From a checkpoint of a small mixture-of-experts model trained on Wikipedia.
Size: 11 layers, width 256, vocabulary 8192, 291M parameters.
Below are experts of layer 3 (counted from 0) of a mixture-of-experts language model. Rows are named router (the router's row for the expert), gate (a neuron's input weights, with its number), up (a neuron's input weights, with its number) and show model dimensions 128-255. Each number is 50 + 12 x the weight over its row's rms, rounded and kept within 0 to 99.
Before each expert's rows: a language model's description of what the expert responds to. This comes from a sample of Wikipedia text that the model never trained on.

# expert 46
Closing brackets and quotes. Closing parentheses, quotation marks, braces and brackets, often after numbers, in tables, discographies, LaTeX formulas and glosses.
router:44 48 25 62 60 49 46 74 32 22 36 26 51 70 54 52 56 57 16 65 53 68 43 66 68 38 43 40 38 53 58 55 74 58 51 62 52 45 66 42 56 59 39 49 53 54 42 83 56 41 62 51 52 83 42 37 61 52 58 46 28 50 50 22 52 45 56 41 39 42 59 67 54 57 31 76 47 31 38 45 71 43 47 44 61 47 35 71 63 53 57 45 70 64 38 45 45 50 31 36 56 52 44 38 58 49 47 57 66 57 48 60 66 44 63 56 34 64 66 48 60 53 69 63 58 20 58 69
gate5:63 40 58 69 41 45 68 43 54 49 72 40 29 50 62 52 54 77 58 59 30 49 42 33 62 51 69 34 43 28 52 41 68 52 36 49 50 40 60 24 41 49 74 64 65 50 27 34 47 50 57 53 73 56 44 46 47 48 56 67 55 59 35 56 41 43 45 53 58 35 75 41 43 65 37 58 60 65 23 38 62 53 43 53 56 45 47 36 37 53 49 63 58 58 50 72 60 46 39 44 63 23 49 43 29 30 44 55 47 58 41 54 48 51 40 52 44 65 51 52 54 53 58 49 56 46 53 64
up5:44 24 69 60 56 42 54 50 40 57 79 52 45 82 46 60 68 61 56 50 40 57 49 48 40 56 70 53 37 51 65 39 64 55 41 25 43 35 30 23 46 78 45 56 60 40 55 57 40 43 60 64 33 48 47 46 57 45 50 66 33 50 57 32 57 35 27 61 58 53 58 56 39 49 33 45 74 55 41 53 60 20 41 58 32 48 30 54 20 31 28 51 37 42 66 58 51 54 59 39 55 45 51 51 43 40 24 45 50 60 40 35 37 41 52 48 41 36 54 65 42 34 55 42 56 50 72 47
gate6:49 57 74 29 49 53 61 51 55 46 39 58 76 37 75 45 48 46 35 57 43 49 48 43 35 36 36 44 44 44 65 58 51 47 48 60 26 37 50 59 58 46 47 37 62 41 44 53 48 62 55 61 63 42 43 49 61 48 46 52 36 30 25 56 47 53 56 59 44 54 57 52 33 57 59 50 41 71 55 48 36 63 43 58 55 56 37 47 53 48 31 46 32 52 70 71 33 36 50 63 60 43 54 64 19 45 42 58 68 56 53 61 79 40 43 40 34 44 65 36 75 60 20 39 41 37 55 36
up6:68 55 64 33 43 43 43 66 63 30 57 30 71 33 54 38 47 63 76 66 43 56 61 49 37 52 52 32 86 66 46 61 35 63 29 60 62 44 53 36 29 44 48 43 57 38 49 61 43 29 40 60 68 38 53 64 62 48 31 53 47 54 57 60 56 45 50 38 52 61 46 51 61 41 51 37 53 46 61 57 43 56 80 33 54 33 41 54 28 58 46 29 55 50 70 49 69 56 48 56 46 57 33 53 79 58 59 42 53 42 69 43 38 49 61 59 39 49 41 51 61 17 52 36 45 45 69 64
gate7:57 33 43 65 41 44 57 28 73 30 51 53 45 40 51 48 52 56 72 45 41 36 41 47 38 45 32 61 38 56 56 40 46 38 42 71 59 41 67 44 44 34 54 48 49 49 32 58 31 46 48 52 72 49 46 54 62 70 51 22 48 49 57 35 48 74 58 42 46 56 31 41 30 51 68 71 47 44 55 64 70 45 24 44 60 47 52 47 46 38 58 62 71 56 57 40 32 49 54 52 38 57 54 60 33 47 70 62 41 26 34 48 47 42 25 46 38 51 12 58 46 47 66 47 57 45 62 51
up7:38 55 41 52 44 40 49 32 51 80 50 54 69 61 41 57 67 51 68 48 47 62 63 66 63 54 61 65 80 51 42 63 33 41 42 30 34 47 66 52 54 62 33 35 52 27 62 60 50 48 50 46 50 62 41 48 60 30 73 52 55 37 54 74 47 44 51 60 47 49 37 58 47 23 46 44 30 50 69 71 28 51 35 45 42 47 61 54 43 59 47 44 35 65 70 46 69 27 29 51 72 57 38 60 41 62 52 35 59 55 60 36 46 57 57 34 51 71 57 56 46 64 40 49 46 47 49 43
gate8:33 70 19 47 79 30 46 26 56 66 43 48 47 40 54 34 61 64 51 27 58 48 62 40 43 53 43 47 44 48 78 43 41 18 65 52 48 50 57 59 48 46 53 48 34 48 62 52 54 37 42 68 55 63 56 27 77 55 65 54 73 39 41 63 39 62 47 35 65 57 39 25 77 47 51 41 54 52 40 43 43 46 87 42 74 58 45 43 53 50 52 49 55 76 60 73 36 26 50 44 59 45 46 40 46 56 47 64 34 61 60 60 59 44 30 71 46 48 36 48 47 51 45 59 50 34 48 63
up8:47 55 33 58 62 57 62 41 38 57 52 56 69 53 69 60 60 55 60 32 55 51 54 30 49 57 27 53 32 41 55 39 52 49 47 48 44 48 46 69 54 66 58 39 39 29 61 48 53 56 44 69 58 44 51 68 91 66 59 46 38 51 57 43 53 61 42 34 56 41 63 32 58 41 75 56 62 54 52 36 54 42 73 52 57 61 58 49 41 52 57 38 66 34 62 78 71 34 45 71 46 57 44 47 41 40 73 59 35 34 42 70 65 56 47 54 58 44 45 66 29 63 58 38 48 48 38 69
gate9:43 41 59 67 29 30 35 46 52 57 46 48 53 56 60 60 49 47 44 45 49 48 40 40 55 62 30 43 48 59 51 34 50 21 57 39 62 47 55 47 61 39 24 33 28 52 41 50 53 60 41 30 86 58 45 40 63 67 78 42 51 76 10 61 38 31 33 57 47 55 53 52 48 50 39 50 28 34 50 53 40 48 30 45 48 55 53 42 84 58 40 52 48 53 47 34 50 65 55 61 49 45 60 67 38 46 21 41 51 49 40 70 39 56 56 22 58 32 48 59 67 16 64 24 58 48 44 53
up9:35 35 23 60 38 42 45 34 62 33 57 29 46 34 49 33 49 38 43 62 51 36 57 47 52 59 40 57 58 51 43 66 63 15 57 50 64 67 55 35 44 31 44 43 33 66 59 63 35 54 54 44 35 41 58 39 51 57 63 74 60 50 38 66 22 46 44 47 43 75 56 73 50 59 39 61 65 39 65 64 50 42 29 57 65 42 64 44 51 20 60 60 41 51 47 51 40 53 73 61 52 34 69 55 47 47 41 48 40 61 35 60 54 49 26 51 46 35 67 55 73 39 49 51 36 45 54 41
gate10:73 59 62 35 45 49 68 66 52 38 37 39 52 58 56 55 53 63 52 41 63 39 67 49 35 44 42 35 54 61 76 44 39 41 57 63 59 62 44 39 56 47 50 49 42 58 40 48 61 43 49 40 57 59 41 37 59 59 46 37 45 43 46 24 62 54 49 22 53 44 37 56 48 52 47 49 44 55 42 58 44 45 75 31 60 50 55 64 36 47 42 71 60 52 52 60 31 54 62 55 23 35 52 45 53 43 43 46 57 62 31 64 29 52 72 31 53 47 65 29 70 34 52 53 65 53 46 46
up10:58 47 63 33 63 66 52 60 55 43 54 65 57 56 51 66 59 37 58 49 51 43 31 62 38 48 27 56 71 50 61 56 53 53 48 61 39 65 46 65 49 26 36 46 51 34 59 32 29 54 47 46 52 50 26 28 63 46 60 40 35 38 54 50 75 47 58 44 56 31 57 70 49 68 57 61 41 41 52 57 44 75 65 49 75 64 51 56 45 57 44 52 49 63 48 50 42 54 39 73 35 40 48 41 47 34 42 62 56 57 18 54 41 55 57 37 71 53 58 36 59 42 61 57 57 44 42 40
gate11:43 55 45 58 41 65 71 52 32 60 44 39 58 53 66 71 56 40 69 80 75 51 40 39 62 60 45 63 38 71 27 70 48 45 42 54 66 44 78 39 79 27 61 40 61 43 66 55 32 66 71 67 32 76 48 53 69 71 39 56 49 51 57 56 76 57 62 55 55 63 48 27 53 38 43 49 37 67 45 55 50 37 46 44 36 51 35 55 38 38 49 68 43 54 36 45 52 27 38 36 74 56 56 63 39 83 48 56 57 47 46 62 51 36 58 58 57 62 39 65 59 52 79 49 58 39 42 36
up11:42 46 43 55 51 53 35 70 28 34 56 34 40 48 56 59 55 43 57 49 56 58 50 25 39 52 48 61 59 50 62 53 57 39 45 26 59 55 72 55 43 47 65 40 56 47 43 55 49 37 57 50 36 47 73 62 65 59 53 49 59 66 45 41 67 27 38 72 56 55 42 55 66 65 38 59 44 43 69 39 46 51 73 64 41 17 33 23 40 48 66 68 31 45 52 39 41 58 56 29 71 57 41 41 36 61 63 51 77 50 32 58 47 44 69 57 39 25 68 54 36 75 51 39 50 57 47 47
gate12:59 85 41 51 47 51 34 44 48 54 51 50 51 47 69 65 48 47 46 29 46 50 34 68 54 32 70 62 65 50 52 67 36 47 62 47 24 31 41 48 59 46 56 57 42 49 56 48 31 39 58 37 56 57 41 43 37 52 63 32 60 36 67 63 35 53 42 34 42 55 48 30 18 36 40 65 43 25 46 39 26 73 57 31 49 63 42 22 55 50 52 44 54 54 49 60 46 38 35 52 50 67 40 40 54 52 46 57 53 53 37 74 39 49 55 68 55 30 67 52 64 66 29 53 48 21 39 74
up12:20 61 37 35 49 36 33 54 47 53 63 25 51 31 39 52 47 57 41 62 55 54 26 34 60 73 46 42 39 60 48 45 42 71 45 63 40 37 49 46 49 38 39 61 35 34 36 42 71 67 45 56 46 70 78 60 49 43 58 58 25 58 21 51 63 49 43 40 57 36 33 47 43 60 59 43 47 58 29 54 59 63 62 34 52 34 65 63 54 48 49 51 47 41 81 51 68 66 48 59 48 47 49 41 17 48 58 62 52 52 51 39 49 52 53 55 53 57 48 52 29 39 40 54 50 51 49 45

# expert 6
Taxonomy and table pipes. First pieces of taxon names after Family:/Phylum: in infobox classifications, such as Cer-ambycidae, plus closing table pipes and parentheses.
router:47 53 36 53 53 56 64 62 46 36 44 32 62 48 31 44 61 59 43 59 45 46 44 54 57 40 45 24 45 57 41 35 65 47 45 66 33 44 61 46 59 25 59 60 68 50 43 67 70 42 77 27 72 67 48 49 69 41 41 39 55 64 52 39 58 49 34 45 45 52 69 51 52 55 29 80 52 47 52 31 70 47 49 37 61 47 50 47 55 60 47 32 48 56 46 47 49 59 50 55 69 37 63 50 59 38 47 44 66 57 49 52 42 43 44 50 34 61 49 34 57 47 54 56 63 43 55 62
gate5:65 55 26 39 61 40 76 66 32 48 44 39 39 61 54 42 46 58 60 42 34 55 71 52 77 43 29 57 60 60 46 29 41 54 51 53 57 61 76 51 66 31 46 56 39 27 58 44 42 51 50 56 48 30 37 38 70 70 34 48 66 70 53 48 69 45 55 38 64 44 43 43 38 49 61 45 50 46 55 45 47 46 50 62 53 42 79 51 60 51 61 58 87 53 47 70 50 51 57 35 34 54 50 59 57 61 61 38 34 49 41 58 58 46 48 68 38 56 51 57 55 56 53 42 42 62 46 45
up5:29 56 52 60 54 52 54 45 53 60 51 60 54 49 66 40 31 57 68 44 65 60 77 58 40 58 49 58 44 51 43 55 47 45 54 63 35 65 65 62 49 55 52 63 44 34 34 66 56 51 44 61 32 63 30 37 46 70 50 68 49 49 59 58 46 46 57 49 64 43 50 45 50 43 33 60 33 45 26 54 56 49 34 38 36 57 50 45 81 52 72 49 57 41 72 44 25 35 45 53 50 60 59 48 56 68 50 35 52 50 63 59 63 50 58 62 60 42 48 22 41 46 46 49 77 52 53 64
gate6:64 57 53 50 55 56 74 48 56 54 20 28 30 26 52 53 45 57 64 47 31 55 65 79 50 55 30 33 50 47 54 13 59 46 60 50 59 45 49 81 51 64 61 35 58 53 16 73 54 45 51 66 57 59 64 48 65 51 45 61 50 71 56 30 52 37 49 36 42 52 37 60 35 49 42 47 62 55 52 45 66 69 66 28 63 30 71 52 51 34 41 52 47 65 47 59 30 40 59 63 58 39 48 52 49 46 47 64 60 69 49 52 52 46 37 62 45 46 43 47 46 59 28 74 61 44 39 41
up6:29 33 43 43 33 48 45 56 41 46 68 62 61 53 52 49 75 48 49 39 55 44 62 26 60 33 62 60 70 60 36 80 39 49 31 29 41 69 43 35 68 39 51 58 43 47 67 36 57 22 52 43 47 51 42 27 28 38 47 41 45 34 57 56 65 35 45 57 60 34 53 33 59 64 62 39 59 53 47 36 41 43 51 61 36 78 34 49 40 62 78 53 38 40 47 30 58 65 41 27 42 68 60 48 36 45 46 56 41 45 58 47 55 54 48 47 57 56 52 59 58 40 56 30 47 44 50 48
gate7:53 37 60 56 67 49 33 54 46 60 45 27 44 51 48 50 47 42 66 53 39 58 48 30 49 50 53 35 43 47 68 44 49 52 71 51 51 52 37 52 66 57 54 71 45 50 62 33 63 78 44 40 58 50 51 74 53 35 47 45 53 72 58 54 32 82 58 65 39 64 56 30 52 51 44 82 78 67 47 44 46 49 35 55 51 38 49 42 78 52 52 36 45 49 50 41 44 69 77 53 50 27 48 52 54 45 47 41 70 59 39 71 38 48 50 53 48 49 51 40 31 55 57 83 53 58 65 41
up7:56 62 56 48 63 37 37 57 44 34 46 69 49 29 52 42 52 53 49 49 61 53 34 54 47 44 53 47 68 45 55 58 27 56 62 49 61 56 57 53 43 45 47 32 51 49 48 77 45 59 61 50 60 67 28 50 25 57 19 53 48 42 41 53 62 47 47 44 68 52 51 41 34 41 70 24 56 35 37 60 35 31 39 60 67 70 53 40 51 40 39 52 45 35 50 37 30 41 41 50 45 72 49 39 47 43 47 58 53 40 42 33 74 40 40 70 49 68 38 54 63 58 35 54 57 35 51 54
gate8:41 43 24 57 63 57 49 40 33 33 55 45 55 55 54 45 46 56 50 65 45 42 35 62 34 48 46 51 39 52 37 40 23 56 54 61 47 37 63 56 26 43 44 49 52 90 54 59 66 40 55 45 20 26 50 59 67 46 36 60 54 53 45 41 64 41 50 48 41 23 45 54 57 41 54 41 53 51 51 48 47 54 65 43 55 35 34 32 39 41 53 33 39 75 51 39 36 29 60 73 58 32 46 38 46 43 58 47 65 30 49 40 64 53 37 38 54 52 41 58 49 38 35 67 32 55 53 38
up8:47 51 72 58 76 16 53 38 57 64 55 41 45 44 37 42 52 42 49 41 59 49 36 49 30 60 57 37 29 71 54 25 49 43 38 59 42 54 57 22 44 55 47 43 60 53 64 49 72 55 53 58 48 43 66 51 63 38 14 59 65 45 54 50 61 49 38 68 71 53 48 60 74 50 38 27 70 60 56 38 16 59 64 71 43 58 62 51 35 46 61 44 49 53 61 42 49 60 53 45 44 41 54 44 52 30 53 67 42 44 35 42 60 56 49 54 48 42 57 64 55 49 48 69 39 66 63 40
gate9:41 47 56 59 50 58 59 62 51 60 34 63 59 77 54 53 46 41 53 50 44 53 58 50 42 40 62 60 66 41 48 48 59 59 43 56 51 24 56 61 46 68 61 29 44 55 45 77 51 45 63 38 83 56 75 71 69 59 45 43 60 62 51 70 40 34 36 50 53 14 48 53 55 40 46 39 39 64 33 51 81 34 52 42 62 41 23 56 37 57 45 34 30 58 26 51 68 55 59 54 44 35 48 36 35 51 52 28 59 63 57 39 58 60 46 40 51 64 36 14 54 58 52 61 52 56 46 43
up9:52 40 73 61 21 56 34 38 42 43 53 49 62 68 46 64 46 78 59 65 47 60 63 62 51 34 60 42 27 49 13 44 60 56 44 31 67 36 57 52 51 57 55 48 56 63 81 45 43 52 54 51 70 53 78 62 58 63 67 44 39 41 43 72 29 52 40 44 79 46 38 56 54 33 47 61 43 58 54 36 71 28 53 55 57 35 43 53 48 52 43 56 66 48 35 45 61 57 69 36 42 46 41 30 46 41 63 34 63 54 51 35 36 52 35 44 47 54 48 24 61 69 50 30 65 57 23 46
gate10:63 35 50 26 58 70 64 52 38 53 66 47 35 59 52 64 60 48 49 56 46 57 51 41 45 44 45 63 52 44 63 59 54 34 36 59 43 19 41 51 54 36 66 68 47 43 52 57 44 44 64 56 56 42 54 59 52 54 47 59 27 56 47 40 53 54 27 63 48 62 42 67 28 63 45 70 61 52 52 24 38 45 44 43 32 64 70 55 50 15 42 45 50 60 30 39 74 39 42 44 67 46 63 55 49 38 59 37 40 36 41 54 52 50 47 34 58 56 50 61 56 62 31 56 46 49 59 49
up10:51 48 41 81 46 47 53 51 63 55 40 50 60 36 64 57 35 50 59 57 51 49 46 49 44 53 45 61 36 57 26 47 45 53 70 39 59 67 39 46 54 53 46 33 52 52 63 61 43 61 52 39 45 58 36 23 52 33 30 57 43 24 62 54 50 30 68 43 53 39 53 54 49 56 44 39 61 42 45 60 49 58 63 49 65 34 25 45 29 62 53 54 49 46 74 55 46 45 57 47 35 56 44 37 59 59 45 54 36 70 61 48 39 45 42 57 30 58 58 39 40 26 63 31 52 34 24 61
gate11:75 54 28 57 60 58 59 45 53 68 47 53 72 51 36 46 23 61 52 42 60 49 67 51 62 57 41 65 26 39 32 66 47 66 67 49 53 64 69 71 37 47 49 45 29 39 64 55 58 46 52 13 34 83 35 70 37 50 63 42 39 48 66 68 57 48 48 39 61 30 50 56 53 62 38 40 45 66 48 39 54 46 53 44 55 29 57 58 45 40 59 61 52 60 56 56 45 61 58 36 52 49 48 57 58 41 32 34 55 53 46 48 53 36 67 41 54 54 53 48 50 60 57 60 49 66 43 42
up11:67 59 55 39 59 56 38 46 43 51 54 64 42 75 66 37 51 51 62 59 56 59 46 62 48 53 56 33 51 49 44 66 57 43 54 61 45 38 70 44 37 42 57 64 41 23 44 67 34 66 41 63 19 60 62 70 58 48 31 37 31 55 57 49 39 59 42 45 56 50 33 65 57 52 70 55 69 42 46 56 50 41 63 48 29 14 51 54 43 40 70 67 73 45 74 50 59 30 49 31 38 46 48 33 56 61 63 76 50 53 62 45 47 69 71 57 45 68 73 56 71 35 36 51 52 62 47 65
gate12:54 33 62 60 75 48 47 40 40 49 28 58 48 64 50 32 56 63 56 52 31 47 36 45 66 42 40 47 41 56 83 51 39 49 66 52 55 70 46 53 55 29 50 44 67 36 48 73 66 71 55 60 59 64 60 59 52 43 59 31 48 48 44 42 46 39 42 67 48 48 51 73 61 38 60 44 42 38 42 55 21 46 66 49 21 66 59 53 54 52 50 44 71 43 53 41 35 31 46 29 54 49 68 56 44 49 47 35 59 47 52 79 42 34 46 56 59 49 54 41 58 41 36 50 52 43 34 62
up12:44 46 47 58 36 47 50 50 36 55 42 56 45 57 54 74 40 49 50 48 67 57 73 26 36 72 45 51 63 37 43 36 57 48 40 27 55 28 71 77 44 54 29 47 58 64 52 43 55 55 39 53 61 50 76 62 68 61 36 43 47 64 62 44 54 43 75 63 56 44 41 24 51 52 73 31 46 47 62 41 56 45 63 41 34 47 51 39 47 57 49 68 38 40 91 38 51 39 47 61 48 50 51 59 66 47 51 56 35 59 47 45 28 52 51 57 47 73 58 52 58 53 37 52 59 71 59 46

# expert 20
Slashes, math and unit symbols. Symbols such as /, +, −, *, ^{, _{ and km in IPA openings, superscripts like km², vote-change figures and number ranges.
router:51 72 40 64 74 49 58 63 26 55 39 37 53 68 48 68 49 61 31 57 64 54 50 65 71 32 58 47 43 62 57 55 34 30 51 61 47 50 57 44 75 45 40 66 41 59 61 72 75 43 45 30 52 53 44 46 54 59 48 47 25 43 57 37 65 43 47 28 59 71 42 66 53 71 39 46 49 44 55 58 55 63 48 58 60 57 51 54 64 80 60 36 46 50 37 50 38 69 52 47 68 53 48 51 67 47 37 55 67 58 38 48 60 12 40 61 28 40 63 38 49 56 76 56 48 48 63 38
gate0:38 64 50 45 39 57 53 60 58 34 43 47 51 51 56 43 43 45 48 64 48 34 47 57 43 58 61 50 18 40 45 47 49 74 54 70 65 62 25 50 67 57 55 59 41 37 46 71 43 26 35 55 39 50 67 49 54 49 63 55 43 34 50 45 54 71 49 34 38 43 36 41 69 36 48 30 49 36 58 52 52 24 50 75 62 50 60 49 34 74 65 21 48 42 51 60 31 59 69 45 64 60 51 28 45 33 61 41 46 43 59 47 62 53 38 65 41 42 44 47 51 57 55 41 67 29 63 37
up0:66 54 50 53 47 60 27 62 74 67 36 46 42 38 59 38 49 71 56 44 37 46 51 46 46 64 44 47 49 43 47 64 70 35 62 45 64 53 69 55 46 45 34 31 59 50 40 36 69 67 43 34 34 52 38 39 31 79 51 44 61 74 47 38 54 14 48 51 37 55 50 68 38 46 50 63 69 51 57 48 41 48 29 59 56 52 41 43 41 62 28 64 55 58 55 48 72 49 49 50 37 35 62 47 49 52 44 55 47 44 46 37 47 43 51 56 62 62 34 53 63 29 49 52 59 55 63 73
gate1:40 67 63 34 65 54 41 81 66 49 43 52 29 39 63 27 38 55 35 53 46 47 46 39 38 57 43 58 43 56 62 60 24 55 60 68 32 59 66 53 61 45 64 54 40 47 71 53 49 47 63 65 57 75 51 41 28 57 34 47 33 29 55 45 62 36 83 47 38 43 60 50 48 50 54 50 42 31 57 47 44 48 48 51 50 50 40 52 64 40 46 55 40 62 66 58 48 52 56 50 38 25 43 64 42 44 49 67 44 49 48 51 74 59 51 47 49 65 48 58 42 47 57 76 53 49 54 35
up1:25 47 44 41 60 38 41 46 48 36 38 59 66 45 58 34 73 31 41 65 48 52 50 41 34 54 52 48 48 38 55 48 29 54 56 66 38 65 46 24 60 50 52 46 42 45 59 67 45 45 69 68 54 63 45 44 42 68 35 58 56 49 54 56 55 43 60 42 31 35 46 72 48 47 71 59 63 45 42 55 59 35 67 50 48 39 43 51 44 40 42 56 34 46 69 71 75 68 72 39 39 30 58 68 49 34 37 69 42 43 46 28 59 45 37 57 43 67 50 47 61 60 59 53 52 41 47 44
gate2:71 36 55 43 51 66 48 59 58 54 56 41 55 59 36 43 59 62 55 63 57 55 44 55 79 83 37 39 58 60 44 65 50 53 36 67 53 54 28 44 69 61 44 49 58 56 45 73 27 60 49 54 52 57 51 46 59 31 63 39 37 49 63 49 52 64 58 46 60 56 57 49 37 57 63 57 45 57 58 42 24 52 65 46 26 55 47 73 48 50 52 49 62 45 41 57 47 45 60 50 49 57 42 28 62 47 55 45 56 53 40 18 74 44 61 32 54 63 45 45 70 63 57 54 48 49 58 41
up2:38 42 46 43 51 47 56 46 49 33 40 40 22 54 59 46 59 63 54 27 47 51 70 29 32 49 47 70 52 23 48 34 41 70 54 64 57 79 56 41 26 29 40 52 27 68 70 46 51 58 43 44 42 40 52 58 48 52 42 61 42 53 49 61 46 29 86 52 54 45 38 51 35 35 25 48 59 48 35 45 73 69 51 64 57 36 57 44 58 65 56 39 30 50 57 57 46 30 45 52 61 59 49 77 44 56 79 65 28 47 49 70 32 39 44 68 50 35 64 58 37 36 36 55 46 43 45 76
gate3:47 58 59 58 35 34 76 45 46 65 44 31 43 45 56 66 46 54 53 47 35 54 04 42 48 49 55 43 39 56 40 68 43 37 61 62 40 71 49 49 36 34 46 53 35 65 72 58 48 56 46 58 42 52 58 67 71 64 77 72 55 58 39 42 52 67 52 27 39 29 64 40 19 44 31 39 58 60 42 39 46 60 44 67 63 46 71 58 62 51 46 55 50 52 62 61 46 49 45 39 40 65 27 41 47 55 73 56 54 59 37 51 47 35 70 62 59 76 56 43 33 42 48 68 53 34 50 51
up3:30 52 72 35 65 52 50 64 52 92 36 36 47 47 56 58 46 61 62 26 65 38 60 61 50 44 47 47 54 48 29 46 56 49 41 24 63 33 46 16 51 27 51 59 42 57 48 44 42 68 52 61 44 61 45 36 33 52 38 57 58 46 33 45 49 35 52 70 30 34 61 44 35 46 48 62 33 51 34 42 55 50 35 50 40 58 42 46 55 31 57 41 42 54 41 50 54 68 37 52 48 48 58 54 47 38 42 39 50 37 32 31 71 31 58 50 45 48 65 68 44 50 34 41 59 70 41 54
gate4:61 54 33 46 36 47 65 60 54 50 29 21 43 63 62 48 66 52 34 45 35 37 50 45 32 58 50 70 39 57 46 59 52 51 34 66 36 54 66 36 40 60 20 66 63 55 51 74 63 62 65 65 47 44 51 62 52 49 58 61 34 75 30 35 69 31 54 52 50 53 36 43 58 48 67 43 62 50 62 41 39 50 71 31 40 79 59 45 54 69 49 64 49 45 35 39 40 35 55 51 59 45 55 36 47 32 39 68 72 50 55 46 54 56 52 53 47 58 50 51 44 68 37 46 46 52 43 55
up4:51 84 40 37 40 48 70 55 41 53 76 63 54 44 40 46 57 57 52 54 39 50 29 44 37 76 35 40 46 52 54 53 52 31 57 52 43 51 47 49 47 59 42 59 56 47 51 60 65 57 69 37 76 70 64 54 19 64 53 55 23 37 66 44 60 53 62 46 45 61 61 33 49 54 61 41 73 48 54 66 50 47 59 52 31 69 53 46 42 21 43 45 49 43 27 55 37 56 31 43 60 46 43 38 22 41 39 61 52 42 44 47 58 27 58 63 46 59 50 50 54 49 51 56 54 48 62 50
gate5:47 24 57 40 24 61 53 64 43 52 70 39 44 52 61 74 38 51 38 43 42 48 40 48 58 45 47 57 53 23 37 48 53 46 64 57 78 43 54 56 31 72 58 46 52 46 54 60 30 62 64 51 54 69 65 30 50 41 58 58 36 47 63 41 29 54 28 70 59 47 59 34 42 71 65 66 54 55 33 43 80 38 57 42 72 55 53 44 54 29 55 41 50 50 44 30 50 64 53 40 61 58 58 66 52 51 48 40 34 30 64 43 38 56 68 58 51 64 35 47 42 49 60 48 50 26 28 63
up5:67 51 56 63 52 40 44 54 31 64 45 37 44 44 59 53 39 44 53 43 24 40 59 44 42 55 60 53 32 59 72 50 54 37 43 67 42 46 62 45 64 41 69 39 63 36 57 31 61 33 37 30 37 45 40 74 62 79 43 29 47 52 59 54 53 60 79 35 58 50 63 57 41 55 40 36 54 36 63 52 50 35 32 44 57 54 54 47 26 43 63 39 44 48 37 61 52 52 68 58 28 66 48 54 65 46 59 45 40 36 36 46 49 59 37 62 65 55 40 45 81 53 50 34 49 51 51 44
gate6:78 48 47 31 57 47 40 71 39 49 64 51 60 57 73 42 52 50 61 18 45 68 45 66 41 40 62 33 32 44 38 42 50 33 56 46 60 58 49 46 55 48 41 42 35 36 50 57 45 44 43 18 75 60 60 49 30 58 50 48 45 48 41 51 53 53 59 61 53 53 64 35 57 64 33 58 52 48 32 27 51 49 57 43 51 43 39 52 39 56 37 72 53 48 42 46 63 49 35 62 42 63 37 44 37 43 32 49 49 27 47 49 72 41 43 62 50 54 65 24 55 52 58 55 47 27 63 49
up6:76 47 72 67 60 41 45 56 64 28 53 47 81 40 51 48 37 36 30 50 38 48 69 60 37 67 53 56 40 27 35 44 47 48 38 43 55 78 43 31 54 40 38 54 61 41 73 67 58 72 60 39 52 31 61 49 60 42 35 17 71 47 44 45 36 58 39 67 39 47 40 52 45 49 66 49 63 44 54 36 51 36 71 49 40 40 55 46 24 45 47 62 62 52 40 56 60 43 56 53 35 40 54 53 59 53 55 25 44 67 71 48 45 66 38 48 48 55 45 49 59 53 57 62 57 53 45 47
gate7:43 36 25 59 88 56 44 52 34 50 51 54 70 30 48 48 72 63 51 44 57 56 54 68 38 50 57 28 58 71 74 68 53 42 41 71 45 45 25 32 50 43 38 64 68 54 42 50 43 40 29 48 47 53 38 58 47 53 47 68 43 54 62 32 60 36 35 35 63 42 64 37 53 78 38 36 75 58 42 55 37 45 71 42 46 45 41 26 54 39 63 33 49 42 40 48 32 34 41 52 48 49 54 45 38 34 36 42 71 49 65 32 74 50 58 47 53 30 45 58 63 68 56 60 44 55 65 38
up7:64 72 34 46 49 47 51 53 29 50 52 49 48 37 47 57 55 43 42 54 33 54 42 53 47 31 59 67 50 47 50 39 52 26 51 34 57 59 58 65 77 44 44 53 33 56 48 40 59 51 57 36 67 56 39 38 54 63 65 52 59 55 56 60 49 51 67 56 41 53 71 36 72 60 50 52 39 44 50 54 57 68 47 73 59 38 65 47 57 61 41 47 42 46 58 51 49 48 66 42 58 60 55 63 44 40 33 43 29 35 65 37 58 63 54 36 49 39 34 58 49 59 43 37 58 36 30 71